python train.py --hidden_size=256 --router_score="softmax" --num_key_value_heads=3 --head_dim=64 --norm_place="pre" --rope_theta=10000.0 --rope_fraction=0.5 --qk_norm=false --parallel_block=false --init_std_up=0.0407 --z_loss=1e-05 --max_steps=11590
Below are experts of layer 9 (counted from 0) of a mixture-of-experts language model. Rows are named router (the router's row for the expert), up (a neuron's input weights, with its number) and show model dimensions 0-255. Each number is 128 + 24 x the weight over its row's rms, rounded and kept within 0 to 255. Numbers have three digits each.
Before each expert's rows: a language model's description of what the expert responds to. This comes from a sample of Wikipedia text that the model never trained on.

# expert 12
Short syllable pieces inside or starting names and foreign words, often after a capital fragment, such as We-in-stein, Hart-le-pools, Al.
router:131116188114105150136127128126111168138107126130096151131135100155140110133153165123110165096116156123127141140174126106150103124151126141122111105101137138083155120135131101137105130147119128088144154139130107115169135104156114146133135140095112155071090108092139154096104087110133144108105136114096148102160151110171102128146106123104123189114128139179124140129150106143159081133143124131169130088137133135107144100121131159128152132127113159103121129116163200133142155090088091092121129178147104150186116089196103124131131146127166140137102119141113170100127143134133101118145172124083115127120136159133151135125107129137133120126156117107169070139100120124135092124136154148105150136128115110104105107154149143078147164164151129111160169185130138118138108097116093
up6:132161115130125111127096141117140188123085137145123110152120092115102080099122160148104142152088103177119122106125076083160099113169158110137120113143083117092171104149165117142091113130156159127124116203139127149135095094116108163185138132126150150156111106136153108145112123098131138142119135151139096137139135132138141128186136113157134119129132137169139160092104108163121111138181096105120087092124123117124112122096150135109133144148152121136128173134110153125115156147102117104084131146143135099144114159115148131108116120135156148137113130146104140059198113140112119078143120107112121104110145155167135110135142121155113102098134155133144142114153130106118090129157150087113141151112115146117130134141107112116103133102127133105155138192133127117192153100112154
up7:131066122180114098126158171126144098163107134138113157107101095144118128127082146112136123151110131132137118103107099136098097120135141093151098108138105132081136134104088110133135111149146152167098148138131140143094117088154128096144123108131183139142118184066123142122149104098143148117112149141126100133118117124144116133130112189113137113108160149123148176121160102147123131146150094070154153105125125118107189093115134141103154096162128123112158123127140136143099131146180093099122090131102124138132134110131187136141109133124147137148144177110142137084120096153103143127122139085108142096125142133116093096086176121158155152111162126102146167125128088081117101158130115132137142155149157125127154139098094137121151140137112142159113155151135105153172084140152117
up8:146163093130144160112124154137105173139138095159046106125139143123112096126129139120138099131088096125124149102131117141067101090123122097139116173130149110118131113142126083153116129109157148115147147153142143114124093117180124131165136119141101148099097126109125127123138160134131112104106080144136151109125152100145116149147135123123128134090115090107127169132134134130112115158085092132118156109114118118139182122118116147140106146142131109104101160151139160128167113118111087145088127124148149107149138161147088166119154140105157145113118133131122103126152091135116158103147152147110128118145117121114112119119112128128212136146070120116153115150080097130115109148184098151180113108139151107102126131137139165104173104185080143166166154122109091134121126168134083
up9:103111103102069108189138123125137143129138141118122087126158141129124121135088147138146130142116112082118115070168078105141137113178156126122142129123126092173133109126081112121123136140110158114102109141156139143093131076133126121118117189142107136148117068128155142141123095116152121138171167118134115130128095071136175110098098119158162156149153089145153124152115104129136136126118134145129148142149163112143109083096169110137096108180142108160099130101146119165128111130128105158096123125136138110109138117139119139112122110114109106125093132118110174172153128111113136151161131129085094123139110135105165170129144175076139151100154092113116100081162175103131131102140114153144109116129145135153150087118172132131177111152125131160116130126113140147144103115158126
up10:113162151109114146157169156160135154127125112121138154125131155135128103106170104136118123108100143113071130129084096126100086123142097117164101136139126135154132117133133152135124131125133106103145107135102094160134137089126107111119116136122134118102114141121115141184110128108122150112119140133126074148145175141144101159110124142117143142121167121125130132135105107128119136123093070118125088143141160175150150085082092153165118095165138122137064103122108190097158146095074124100096144140158137105161099141126101140144126133140174116107111149103160122134157129111090141132176105119093196159147113126118118087092128098125141094104141129132141091149146104124156086112125156133152161123141118163154130172162140100113139171161093157185134147151126153131139119136130120
up11:108139174157147112140114107112123117176152133104137132173139135136120107100088136099097131132138090110122150102117158128155118103134137161146135146080145154151146131089128135095069135136106175135115105153143121140121167122146067095149152118114118139127116108117148124100166166160130122140140118105146127126118114130153137115128137119129117152146128098173102169144146053156135105113152110132113115160133129133103129079126113179088145104138112104104120172153181149144142157122105075086099143165122128152127144083147128140135107126118120099127105135160171126114099154116090090133136175103094124092160160128181098155109126115147087136092097159111149162116113148106124126124120122094177116120106151081133113132118149133123130127125132165174138117160116143104147159114088105
up12:111139135171163169137103133118164147124151130090101149149150124141134120082180184104144120124141146115097137125155147080124092167156146187127137117104149131134155129139152126108115130137129095143113136135132088178159111130124137117148136105150125158102094074160099157119132106106115127102131182112113177146094123122148119126115117117164126109098101168127145145119118119175109096106125092152155095083112091128096142134130118185095107107161105096100097116122131088146118119097096103119142156127163135154117116105101092120142128156155133126135113155135127136103124131131088152102163072194173162123124121130142093133131103087103113135130137110114168107144160085118137134097139184116111125120151141085120110150127110108114141141121123161123159115148111133105112139139165104
up13:106143138118109140158138146185127174110089129122122094140116102096101097143142123129139133121080151139115133117101170110139132142150097065100127098146148133075141153090130092107146150115155118108160104105122097141138117152132147165106107142106121143120082156087142138120098101099146098087141139143095164156160157105154154119183161144137144144118184126111144089090139144168128117119142132100084136126145140157138136092141202157108127115130131121145112146151170101118114132099136087157102107148169139137128123105179119117140159128127140125190102115135140141116129063123144135153111141125086108129150142153134163163118133139130153089137129115113123154095078092131116108110126131160074133138132145126130135100146155123121138110141138080121137150161104123098120126133087144
up14:141077163089191183163147151166112127161129096116144104150089146156135127128143124109096103135087134104120142094121119117078099083179148156130101124126106119108150121155121139172100126142121102101123120108139138105131112088139116129183106127129130160145161136106159160132122113155139114130116133120171120128115119104177143113128128094157139143103108140141124134105132140141120149135145121129106152124140116086080142107119147148144098149082120143147131138114136184129126189064124099098120093162131120142167158107164116078168134108112158121103088112089157137126121114143119090144124146157110124168118105178160081164105136145107122106152119143125159124106121139119152109126136129148118091124109088136133151135105127163122154187136098100107125138161131125157167134145132134
up15:105144123098106162124135121113106121140133151146122132139103153129130103125135149083158109111118109113167129116159126102180145135109165140132099132121141122140116122105117123145097093151134118101108113127083138130132117112147121145118086153145128118099168100098173124109140097127150118121144141109111140141144107132115207156107144139142120159146163095135094135105152108158088093106125140129132130193125124112099132122154097108140140090113146077074057129145164151111136186114172130116112132137143126089118170113139162155136147108133160150119143090116116110101123086105132134100103166100109145135128169113124126147145115151110161141139120127102113110101150084113136118181109139069163124082152127146138103162167122170115151131092142122189158134162115146138082108138095129
up16:113096107140088139215153129121100149141122108148121050161126161122110091147134145113151136140140106142162202145168121143125124158113163122115104130107143121104141131102116124116152139139141094110133135148186084117127125127129114101122134114109094157121157128127149117075111127113142095135121121108128139139152152161124143119099127148121135127170119131164147128161124155144140106123111120060193105147118125137141133066141127115138143099120138130076145127136137129115103117132136123106087113137134125086150183108148144170104136143128126128165122085140101156104148104075119135093180149108124116148134123099117126129119141148086192168142132112118157138155105104125133124115141117161089096114087168106083109096142145136118169089137097138113132129144132145116095130137133140
up17:167127142114154112201100138135131176148131159131118120105147149158159120129082142161121129153083141118143135136183118133100130125152138161140123157104121113148184153120103132178101135143171124100155129132146104124105106108142106123077133112156157115104087107085156131109195096128173145141145117111105114144121106084149105151111093163159123130111114105126122165103099120137098113103107139109157095146106146154130124117104154153119118132091111137141110104141150169118129112107111160092113129142137070174154108152128109123093069113131108110135102090161129151133091100095136116096118118114142095103140086134182104106113100173102115108126141123126115138084126146115129144113107130146096125119119181111112156159133163139128103128152132121125154152179133160135141110143130115
up18:132092131085138147135156168113164147145112136131100169176176118140161080096151125078103135145111104080147107153131149094116152099127135144123146123150129120119107119108101116127115122110152139105143111096118119116135100126141116108114134099100082139118092148156162077163127110174136191100119108148107145118098146160092156149130161135152122162141084115139102097175091115143132106144128134150118097090136130158149177131128134133127097103109166120143142088148119142171128143108121142144138140161086142118111112116139129097162092124168116120126137139119138103166162139099141093142145135133089127108150102125106163100103109108117125130129116102132123175150115172110151105105157083103155151163108122144150087103169126167100097134156154137085175159148133150112122118124143098
up19:061132126121147128109105133130102109092143156158144146118122124125117112143109122157128126124122148117086091123107162138139136107144109144101124160109125150152183090155117087121070109120111114136104147148178103150147092126121156108104125140122130117150109081061116148127159069061121131093098120146105162117144126096134105098119148128116134111098093130130122154146136124157177087098143145106166122175119162115143148119096125144150182121098126201143110138146166124165112129107115123114103147144136133143165170081134139139095144137129114157135121135127146158127132129100139145116131147110125125158109135157077124092134140135149127133152119126128115084114163138174111101164123117136141168091121106093164167093146123118122125158110129120148169154081119119118091115115124097
up20:133152155115103108109114141147122148153146148116099132086123152115142105083158129112119173142102197154105133141111130149132108136137143149083153096139151102153141105153127079118132148137164141143126132117128107122145134107135099135135152195099145177133125133115144125110096172138153127107145123148115126084130108123133156098134128182122159122193102136112161170097101078104103132115122145115149115120146155101079118126136126138122120120114105115114126132122204141131127146175108123112122119105096115153135157164158152144177091120156132143176109144144166167143110146130112110103118126137109111156097167180124104132118135095162134142131085135137127152111107128158137110143087084104176082103103124128147103053137135148118122136127144115115161161154117151108142111138139106
up21:157136154141104087155100117125144142164133130111167118121151112146097144130095149126143136161113133116090126100124141086114104106152139106101147180131110142147131129114113126122101140111173110088137118149186161097111141184163115133097090111132122153086127112109173119096104099136093101169092144138149104104100100106137129142137147120109136142082131104118106158090126061149138125094159096139107158165138145109129150121120122141129146141190092130111144143131127154142136129127120137166091135150153089120155099146123114089123157119145144126149097120163189156133102125143105136136119146153105159168096169165127148177159200105121122136133081097159158134152148135111133123110139132145119077135118097162138147116113133111121096101110110122145092136149112143136171126132129121
up22:102144129108063140131089153121151143134127134120110086146159176144113116120121135107114135144123175146123181114129137118098094124104139092107099115110136086113123097146146082119117137108108151135109099170129116111130162112166124123134141129167130137099137112122147157125104151128160115116168161082111151149115145096132135128131112166114146123161100126177163091056119125092140078137129163142147118128143095176105150125127126112150146136131114153061151125126122084144126168124098109152096122125157092134080155112139115156172149129127174149171101117133169105115122086145121113130142152123084140164156111142171147137134147161118121147134126140124117110171097183103137114123177119121098154129105117104100116103119098123126119175133119163119144134165147131132101159156153133
up23:134143132086111108103064122123172192102092103138126104131126118161109154132169119097168158134143153096138155133110134112114099134152109110084131108093144096125096163146112056143126125130084125116135153092101107097142124144133127128155132167134127138148167056112119160101122123113163149120116152160179114084152125107127118138107148089133162118106171144130128158118158157143125084124095149123140136129139109142148108127101128126109142173133107104143082144133168140102144139099103105131127130140121123144131120109150165121121098098157141148120128157146105152113139184102149124152119141103115174135103107160130181137147165157162153144153122111148140133106104150141117082160117161118144110106104150120137147082122167117114166130121116094162125098148140104097100130122165123
up24:158100151091153101157126146127100107103122121122116125133165135144118103150190134142087122136074108108141102140123143095121129149130144131133110146112121135102134122130142127150104121150177129091096124111178074138135154123137148131118128094115128137109129154096129109129137108117108107114127158137136107119127165087150152140116080140103159128116123153127106108133116072162156081124162119131178063135116126164133107105144139126124170083101113169142117148095148171116087104152071146126165139162135133126112106153115122112140132130148142108112144125174125142115101150087138103093090164111145169127147163178092137107121163163163118089123132124143145168167138116101139090130149120160124134152119159142108157134157170134110173134101165115170166113130107122142121100111079138
up25:096119144172152107122084118140079140134144124124119155134125129111136128129145139145095144118157170164148099125110117093145120113173078089146119133107158123122131166165093140147120129111152081124144141123144111087120124135144108149122094105121101150132111130126161133171094116160143120092132109179098111125121131066131118114153103132127153144147135139146111107124152147152136102113137144140125108127160134140148128156168123161082158091106093067137166154094128120151140134115117128105095151145122124153131138152124113184151098123116142160160097150119134170075156119100089092095135114135112141120078114179117146136140152086132122117147100106098185093121137172132137136103123105166106121158114116103142185138153146085105127151185120137116145137079116121115136166138117103
up26:101107128163101136112105105153119178165108169141157161125153164129139128168133151148126161170127142128124101137114131125153143131137153111166122119107126149127138132160127140156130122143164123153128146137116106144143068130121116121138130134116097159125095129128190121108135101090141148136100111121146128114065099122156155118153076107115101169126077180157141160105126102162121113149150140146165138102160136137155106106078159129146157113119093131164134135163131092148137106116114140151072126086101123161107130119119124108146125139146116140115162127125129145085148085084109116140133169126090100129093150148160095112118136108126122106072143119132121088117106150150124108129108116106130093146104163091129103115134158212101129129161136122087141105159116099123160091134099111
up27:143120170095142113131145096133146089143127106139128096144095166110112081118142143107161168110134201140161104107138164139120161095132080121131130100119149090104113142101122152155121132149138126128143124133169107082141147094170102121101090115129132085127144139124156099158139144078137147130113090163119131105106126114160103172114113133142154163171099124138140177133165116136115125129105164144160107129118116149144117112094127130111106124115154158137156146139120121099112157150162117126127141134153095160159131192123128164126080130091107107104151085142160109128115090180126139101155170144111143146110174134183139125156137109130125098142084097108121117147115111080192135152112129112135142135100120144120115121129125119102115128132116094129134124129113135098161066154142155
up28:127088124184102168139124160143116140165114081103146131132147169138112081143152108120129121133139103146121156099147155112104120124178119155099148156083095118111159124143114124112132166168141120070119137122142139152166109149132082132129126173166147120138115131161124166126102165131123139109141131098102128119081141124137111097150122143106117139097121076146100103123116108138139122134140148104139177109152100073117149126094119142097099109148162080124100150128163135114119133086111143097096141131154147129126138111139120099115108150140138166076081139147142143122122124153109135133148135131122151126100141133098111161105116121092138130132120176108177127114153158137148103095136094148151120113104123140120115088164176082109154096183102149124131186140137123135195144141155111
up29:113128132146111097086116117142153072096135113089113153104093149156087131123083142159081074137123182123184158186141174146069159143157103094122140138107136108141152130124167120133122126080124125110123127138138134123141145144135148103164122107159082129135143113111093100138123125128137129127095082096108115149108133073098083120121106128095152139166120157124123107156163071099139111098096124106097151144107144164129161102143131102092147141134106131094121092169124153125163104089142131093126141095139113130140199119128101139147135114148158136122133132178126162105133175139145122153106137142151117129136114142103137132142116147156121126140131127151140126132097113159126142128156146122163186147124157147106146145090127104123147107132135114150134128126147127104126163076157122
up30:094123105089146104145137153140157118161141101143118105193116133102083104142113170121113087128135090104122146080151107106129102142093091129144148119117109107114125135171075146160100137150150116162126112137156105149160092114111134132161189149101089136086107130168121135163186129121089149129153113156120144124115110108132144155102099145116114118092158146133124120093137118127150155114091133114151114117089155146118128118118133111116105195129084131131135155144111098140142158104143106143070143154164143187177157108095100113109143132141094141117112110151111131134113172138117095106103134166097152116123124179137122153122095079140149085183135124112119141126103149151147131175160135118139101107133114179151131132159128143121137125125109120120130131139110134147115095132151127
up31:141155127128165139127165103121153162116147127128080138182115130129119140118153125131105130129126139132070130101102146125129116125119126149143141142116116149115131124139082141095091163152131087158097124087102117110120133107121100159166103128124140114099168120114129138137133112097112173124086154132106105099114168108159148152150105130141112190125145121148140082152120078162125095109179137119074083118131099153120120108151128125168148177143107106095088195094168122131127180136084141073108111153114094183152114140112141091163102137173155119104129111133142128144144129113148149157139167135138144100120169157126138105087142146135146103120098112161120124077141117101144121125130136105153131112121112164121147125128152116114141146114107105127152076156107143085133123115127152